Experts of a small language model.
Experts: 224 SwiGLU neurons an expert, 1 pick a token, a sigmoid router.
Training: a variant of SOAP for the experts, 405M tokens, 6179 steps.
Below are experts of layer 6 (counted from 0) of a mixture-of-experts language model. Rows are named router (the router's row for the expert), gate (a neuron's input weights, with its number), up (a neuron's input weights, with its number) and show model dimensions 96-127. Each number is 128 + 32 x the weight over its row's rms, rounded and kept within 0 to 255. Numbers have three digits each.
After each expert's rows: a language model's description of what the expert responds to. This comes from a sample of Wikipedia text that the model never trained on.

# expert 15
router:140100062146204160131111147131080116149168194124141187144164126096145127136164197156180111183120
gate0:193123133101198155115188076122172094150102106119144153109134142109102069148124132120159134162162
up0:081129165101077072115096179152111119120152109102176105128135130147145166168134114069188143127164
gate1:169126135090150166114168170127081127120131064105126142129136128124118127137134166166173149157073
up1:100140142148151059142148126187133166151151134107088118133114136175130131188060151120186114106124
gate2:158101125110156116143100117161117133093166102122133089117100176156101158119205116137079079171085
up2:099121182174119134110158128075206114152185172088135146103105152162104131182086164050122140103185
gate3:126105067133111116153085143069097154149077131127134091100137121122124156152143160120154132136113
up3:117141185110160161186111142128143120110129113086199120165068115152120048182135131098097127053116
gate4:157105039132141192154099124091191142112164065150115172122144183134162181098125159134091138184066
up4:077148109142151131114106171096134129031118152179165167084087108125056161150143133058153130154099
gate5:127150140112116117153129109042131087101132127068115101123199205130138098065169103156157128135139
up5:165174136154189055183114139173139077179115123128184136188125082108124104178087120086105170076098
What it handles: Articles and heading starts. Determiners such as the, a, an, this starting noun phrases, and the first = of section headings after a blank line.

# expert 6
router:137101077170173136135110085135107084132184204127130138144140118081154112155185148103163132142143
gate0:171179109126138146081193112127167105154100119045112167161124144112130072134102162092151178140119
up0:123143136145165093133066170131126180119146129163160133115092170112130125189163128105147071121142
gate1:156166109053164137136124140135121123182100126107106126137104182102121159099156142161152159193043
up1:135164144184165078134165155168110171104153119122114087102113180188144088144120195110141167111173
gate2:138108149150151142105131094169127152111214196084152093115128202161104141110187119075075097183141
up2:122138157146144115142114091110154149141212134117122167138163188169075114151134112107143120155185
gate3:140114147093101166176117130073112123110127156114114100110116160052152116115142189134152167149063
up3:147164147169116136154104148161166161102131064108207126200078103115141042192124122127083150099128
gate4:146079096102144096100100090133191124145144148110156200104098154156111167146123171165085130154058
up4:094118177149135103175097180126156097048150137105168162069111124152155154129147150094122186121088
gate5:098166150090088122121119094064131075129099130090096132081164151146125111077181091145109082123104
up5:095136115125178089123143177139102117139087184127116154140105103095112135136153174132102145141160
What it handles: Hyphens, dashes, prefixes. Hyphens and en dashes inside compounds like COVID-19 and in list bullets or table rules, plus word-start prefixes such as un, inter, re, dis.

# expert 5
router:098093086152148086124125160119088055114167166108133202143136066121163109138136222144123159157113
gate0:153176083115133089114125102082090080145157123116113123047108121217155111123155163105144139158128
up0:092125126131120092131169189168123111149129089116121104135105114093093135151136104121204115161063
gate1:126137140078144151144128145127136107139104128077132113124090130126101173137152115107134159179111
up1:153191108173158085156211131121151117112147106090089129123107188130090092130089161091145118072131
gate2:096114133188123122099122119135159148181192142073158176104142197162092121165141083067092123113141
up2:134111132111176148159165089038127154140179153076163129184090170157087174159161109074121145137133
gate3:162109152108141119166098164064074147136117127111136102096145131045111166185149143125177112130118
up3:097137174077162187191112148140158119088115094116169136193096141134139076171146117157079158079124
gate4:174153072158180122091100108150199098085100098160149226117105186180169175146114176156087117180130
up4:156145132114178157165069154135139099034134134135140183026101108143130176117147149132075133103112
gate5:152126192100094131112137115090115074100114152082141125111105123169160117051140107187105138171121
up5:170133188108131122150103144103100096150100140120119132121104096086117161117112159099102142094090
What it handles: Vowel-ending inner pieces. Word-internal pieces ending in a vowel, often -ti, -ci, -ni, in longer words like pract-ici-ng, elabora-ti-on, automa-tic.

# expert 4
router:093114067106192092104104135149128085106152139130092177121172110108111113140179166170129119145115
gate0:161220069124141152142126110137154147146140131137158178090090129152086054141163178074139110125164
up0:126158156114154025151161173091138138138165119138147077166153127155144126104122105118138088148044
gate1:143080170030153161140128142119071113177100120119124094122156138107150200135196144175151158157079
up1:130191142152148109175143124146151163144097113114058106094133206095154149139138161148230149118186
gate2:103107151171151128157108083169169113099164148116132152132110212138110119114168160060088128168111
up2:106123099164142115115145121091157138135210155148124199101082169129062170212163128138092143152156
gate3:141131080112141192149100162147137125132119148117143132085174131125116115104107183072144165140104
up3:159134144132141197195111180125146134117113095085145132125078089116175076157149109106102160082096
gate4:137109085122142137124127111151204075054156093191212188120143180146193162109132161163060123166043
up4:118142077123192152177104127131170092074102132131181161057049125150090157107112120104091153138094
gate5:126110152083144097117100120061153145078102146059109167118131149126125125125216119149145125171097
up5:110127175114121143143100148148120087160108140178118172176154157104126087137153128084155133115133
What it handles: Apostrophes, possessives, adjectives. Apostrophes in contractions and possessives (Let's, isn't, men's), possessive pronouns like his and her, and adjectives such as real, special, human.

# expert 9
router:080144062171150112079135132084111080106144150146112164122194083115146120131141167110166096141120
gate0:200165094134116135130167104079138117191092100138169155081142148159117042136148156072189135145131
up0:080074151133127125170163176145187153116151095121137052141102113101193183183126098119143112144106
gate1:159132090116137162094167127159132088173111142097088088135176106110091181089185118143159161174085
up1:186168142131133102150158117132092174142167154112029099122134148100121133135124162156156122107127
gate2:110076126136124118103065138126156069106122154064148176140145165146118186146215158105129117142122
up2:109100160155097157129133138092187125128226133121128165143132172163123137190173143092173153134128
gate3:141111157175144137164113116063146101138122141142162107062150113104126136153124172168221201082092
up3:181155148100114181106094180161120126081049082144159151161111105159131049175105138126051111100145
gate4:194096110176137155093162106115201119096134096130170144122141167173165125097141178085055142156070
up4:118169121143182145150149158102115125124142110103132156095158078134161128134129104100023154091115
gate5:160210168129119151096138113088188073110110121108141099121152132140137136050152117142137133167092
up5:153156158105131107188106157159101096198145180108128147112128121059148152138124156109130148098140
What it handles: Name-initial word pieces. Word pieces right after a name's first letter or syllable, often in German, Slavic or Arabic names, such as Sch-les-wig, Kr-ym, Be-ir-ut.

# expert 8
router:151117043162152137123126104103063095141152152110145129158114082152161129095163169143168147152116
gate0:157152100124138158118184118097132130115154112109131126078126125179126088136170121123151104098103
up0:149103165132120093117124152159129142148148139191125088082098200089075131129134151106140152141132
gate1:156096142115141173120109162112197063136128114115138121124138138140131169077158111207096153176088
up1:173165148163199082148211155135121143120134120129094099105108104121068078180166182126141161109149
gate2:103102106150081149119100099089162200134160126096167171138078216129098121148181085088134162174163
up2:106109155100151134112116099087204198090178125141099135163128148106101194129143145090117113137176
gate3:144096093125126131136105110051105088138132161159124085141148111140136166111166137139169145126090
up3:188152164147147156201102110083174141096125075146202100177092099124092086123119134107030115104128
gate4:130134081129162133121150112154180136154131076156146197153151165168135135105115166133124138165113
up4:131138117127150137163121154130163159041158094139128129061097112136052149116150109104091139129145
gate5:128154143124096112101152099086144109160096147052139103130124061154122135072148100185104151140106
up5:135135151127183113138137198147122142174088166193128149105117100100133140128077160099070183094133
What it handles: Infobox field nouns. Nouns and suffixes heading infobox fields and sports or chemistry data, such as goals, Tracks, Listed, Melting point, football, medalist, kg.

# expert 14
router:113067054121167063119129117073131087118174153159105180118150081072152131106113168125167121180107
gate0:160140103099146104126188087116172076143084118106142144109112186188119121128145145093171087150156
up0:121156138140102096132117186156180154157111147106131095081172140143144152185160144089146062124073
gate1:105140143064110132124207115082113132112108139129162150167106123106104144142092155140182186163050
up1:110228123124168054216206158132170166115163160108095112111115134105136102149129179135136139104091
gate2:108048141160084139076141136107162126125170148103126124125109179150081169147186136107129070174183
up2:089094151129119141157137136135202121116182141122188166146124139153080109174150104139141164109108
gate3:151056061114107111164111145103148110157120157160108079056104146108079125125131179102184127153092
up3:186141162068111125202087162107160107077119091147214092122112122126140068153115122134083149106132
gate4:150112137180129187147137175097182121058143097167148167128080174166090148135125170110079142136093
up4:126137144084143117123114193124127098086155134179164127060088112156092156145139101066094175140102
gate5:133152177071097124121121048080154103090101118095114134161137089114134131096128120213132113147115
up5:164140154171130148125098170122185104117109141103102130121149114098103168122086169142161158120153
What it handles: Mid-word fragments. Word pieces in the middle of words after a first syllable, such as se-g-regation, co-at, Gri-ef, ha-ck-ed, metallo-phone.

# expert 1
router:110139072128156118106126128124078088144166178126136184164129059098123153186146156157101113161133
gate0:156169146108162134139150076093173146152116096084162127088106141125135098134125121085188096148143
up0:129174092153137091125109210164157096186151129141125146159149151109158123166133094098154137118078
gate1:175133169079172188087126123156112091104160154125153158143096111115108184056148095152124147173119
up1:095185125151197058103191162166130149123175179114114109102082122109118096154136192108183147123131
gate2:109117171135135139163108144118136112150161105114154140165135152184088209142162103081088134152138
up2:134143118107115110118167123069173134182208128113131107087147100166110156229121120121112080158164
gate3:160115110129105110170156136025115132142152136156128092110117112081138113170094158159154161092073
up3:120129167156135151106095123147137154103099109100189083151110102147165082129150075133070131035085
gate4:118126098158169162132115125162111167079142110144093201120090176129128160111091169103038130156046
up4:084148119126140087149117108130127124084127091118206202077104097112059123112145122063083164106137
gate5:158161161126144124159128107065128085076089136085133130142168089137155131106103083147095137133097
up5:122168138152175115183164113098160106087084143145162133103115137106105147141157182161109135096128
What it handles: Mid-word name syllables. Short syllable pieces inside foreign names and rare words, mostly Slavic, Hawaiian, Greek or Spanish, such as Hal-ea-kala, Charki-ew-icz, Kon-topoulos.

# expert 0
router:126095081118209094126114120095082098150133191111111194124123097081099128124143161140194150157160
gate0:162160128103141114148189123111150100202100157088158180062102105157132066127183138117142117104211
up0:141116151159149100124135154099132158146151098123147100134135167092124175131113129104105146167129
gate1:156130095086131161127152135106084040124105145141163181160122122170104135112143169194171118142108
up1:116227138159191097123180133124163167098164188120066106087092160130142081125083162054134121127116
gate2:129151157124129131143160125108161108129118090073138135114117185146137138122151101066090132173098
up2:122125138145095124113131148112186086172120110154145109126134172168092124199138068080104124175148
gate3:176084105157092131108111138063121146127079171160126128137133082067102190125144133152154133145130
up3:119108149131137155224098172130162155111089102100191124129092080168101066120165137074097126098142
gate4:119141093129162169057116124103118121149160091165151172132125184137152124125151126139064126159071
up4:172161140092155156164138140134176070081082118172163100048091152114137174122137117148110119148102
gate5:143164143094097098158113170097149112094071094104156089102153144134168127062155086114115120164114
up5:180132147137163121130117173148122125145090142099115143151135129095101134106093167057097167098082
What it handles: Prepositions and opening parentheses. Prepositions and opening brackets starting phrases, such as in, of, during, according, and ( before units in infobox measurements, like 3,050 ft.

# expert 12
router:098094067121169150134131101132103085144180192118160174155173121123093103098122148148188143136079
gate0:156123146126164153119169076100114139174130132083132131097108157125100085113108107066124098167148
up0:102122161137150115161152159107142130128133104137088111114125140129172174140135129105129113107099
gate1:146157134062139139119112118142130124128128143097124094154140106133170135088145094200135126159091
up1:172170172174146105161192144112080131097156110111098093072138159125065113171098218100165138060167
gate2:122114163108110169122077141118129119139180111101160162132130137141049196111173124118120131165097
up2:059093148129135168137139105076194107149193149118162183115106125143119113145133121085159115110123
gate3:175150123124130127155141113087086132153130164114113117091107091065107107146137148167127132132130
up3:167119124069104136144102184156150149100061089125149128163116125150160114139176100130076156112099
gate4:136159137088148186136162108115210127115152080179100163162128161154099163116100136165069090135072
up4:134116154084151135117070207116151105093121093147180158078048089145086165078120146080095149158076
gate5:083126172078102161149116092101149082075072120081090128119127130169116085075137117184101100145079
up5:143147129108177100131154173144117113193099172120138150145130129121118119178098138071117154102108
What it handles: Capital letters and initials. Single capital letters starting abbreviations, initials or names, such as U.S., TV, Jr., PubChem CID, and the J in Jyväskylä.

# expert 2
router:099161052181180118141115102124084124183109208122123143096122119079147153150169148144165131148154
gate0:160131092112118134077138073097131079196156098086181125127085123121091090142117119095183151093150
up0:117115217138126138121122126136170138110148108128149082135149138136116184152139118098098151126079
gate1:091121139121141171166113131152135063130106141113142136149155101138126127111162157134144183163130
up1:156172115123191088139195150177169152111148113111057083103112179095105081167119160132172111088161
gate2:104110178115124190147138118115207130124161142064146143104151147162127152202148127134087124121143
up2:081108149157151132137140139127123089104163115128168123093082158202104108185140086136145143149078
gate3:122131099052102141137106120067125128152141148123144089120169124090130147164154155146128175101143
up3:128160198182149114155122133143142092099097072072170128135095102178097076181172103133054127135125
gate4:137142060118127099125166098135157106088166082125160194080120137181151149163134157160129115110084
up4:131150101106161133135137143131140106092112166126146172039025158143077156176091123078097142152122
gate5:119153142129141132110141128114096141085085155058106158132152121079158108107148106140072140143169
up5:122132158133087150137143158169117097158116142166128166153119086112092147136055144072091189177099
What it handles: Copulas and auxiliary verbs. Forms of be and have plus function words after a subject, such as was, is, has been, would, and to.

# expert 13
router:121091078153151121102110118131118064144160177093149153171143100117121118160097174144164155158105
gate0:185115090120147145142182126090187111135132145081134182124119126156085130112092139132120149131097
up0:053168169127157107113142142173102139138118103135146097121157085097133133185156088110168146134148
gate1:155099123109130156106174162162084088193119172130086131133122079119144158101180138169137154167155
up1:129225144141164064116178142170145158129135138120050103087095191130126090111096194085189108088171
gate2:106123151157096161118100125092120143162186113105101133150099208174105126149155090100110147143106
up2:114109130148116133126133116083170117108173147109150111113111121151111139191127144069132120163129
gate3:118103154163105186151090159114121114142144165172138070077143151099141163165092157141166145133106
up3:129146204165131160150088126153157154076132112114179148186071129123083082122131108148087150070139
gate4:117121100144140124167105094126204131112141093126123195149113145110156144156115165118065180178050
up4:139166142116110138168130145113117144069129099166152159086095074127101172151139159145125154118092
gate5:107147196051085173155140136071127122115066097062117106099182120119169102086148133166149134153096
up5:171146174114148120176154160129101108123095133134152143130122092092103141124082176140143096138172
What it handles: Institution nouns, coordinate digits. Final nouns of institution names like Navy, House, Council, Railway, plus decimal digits in coordinates and pipes before vote-change columns.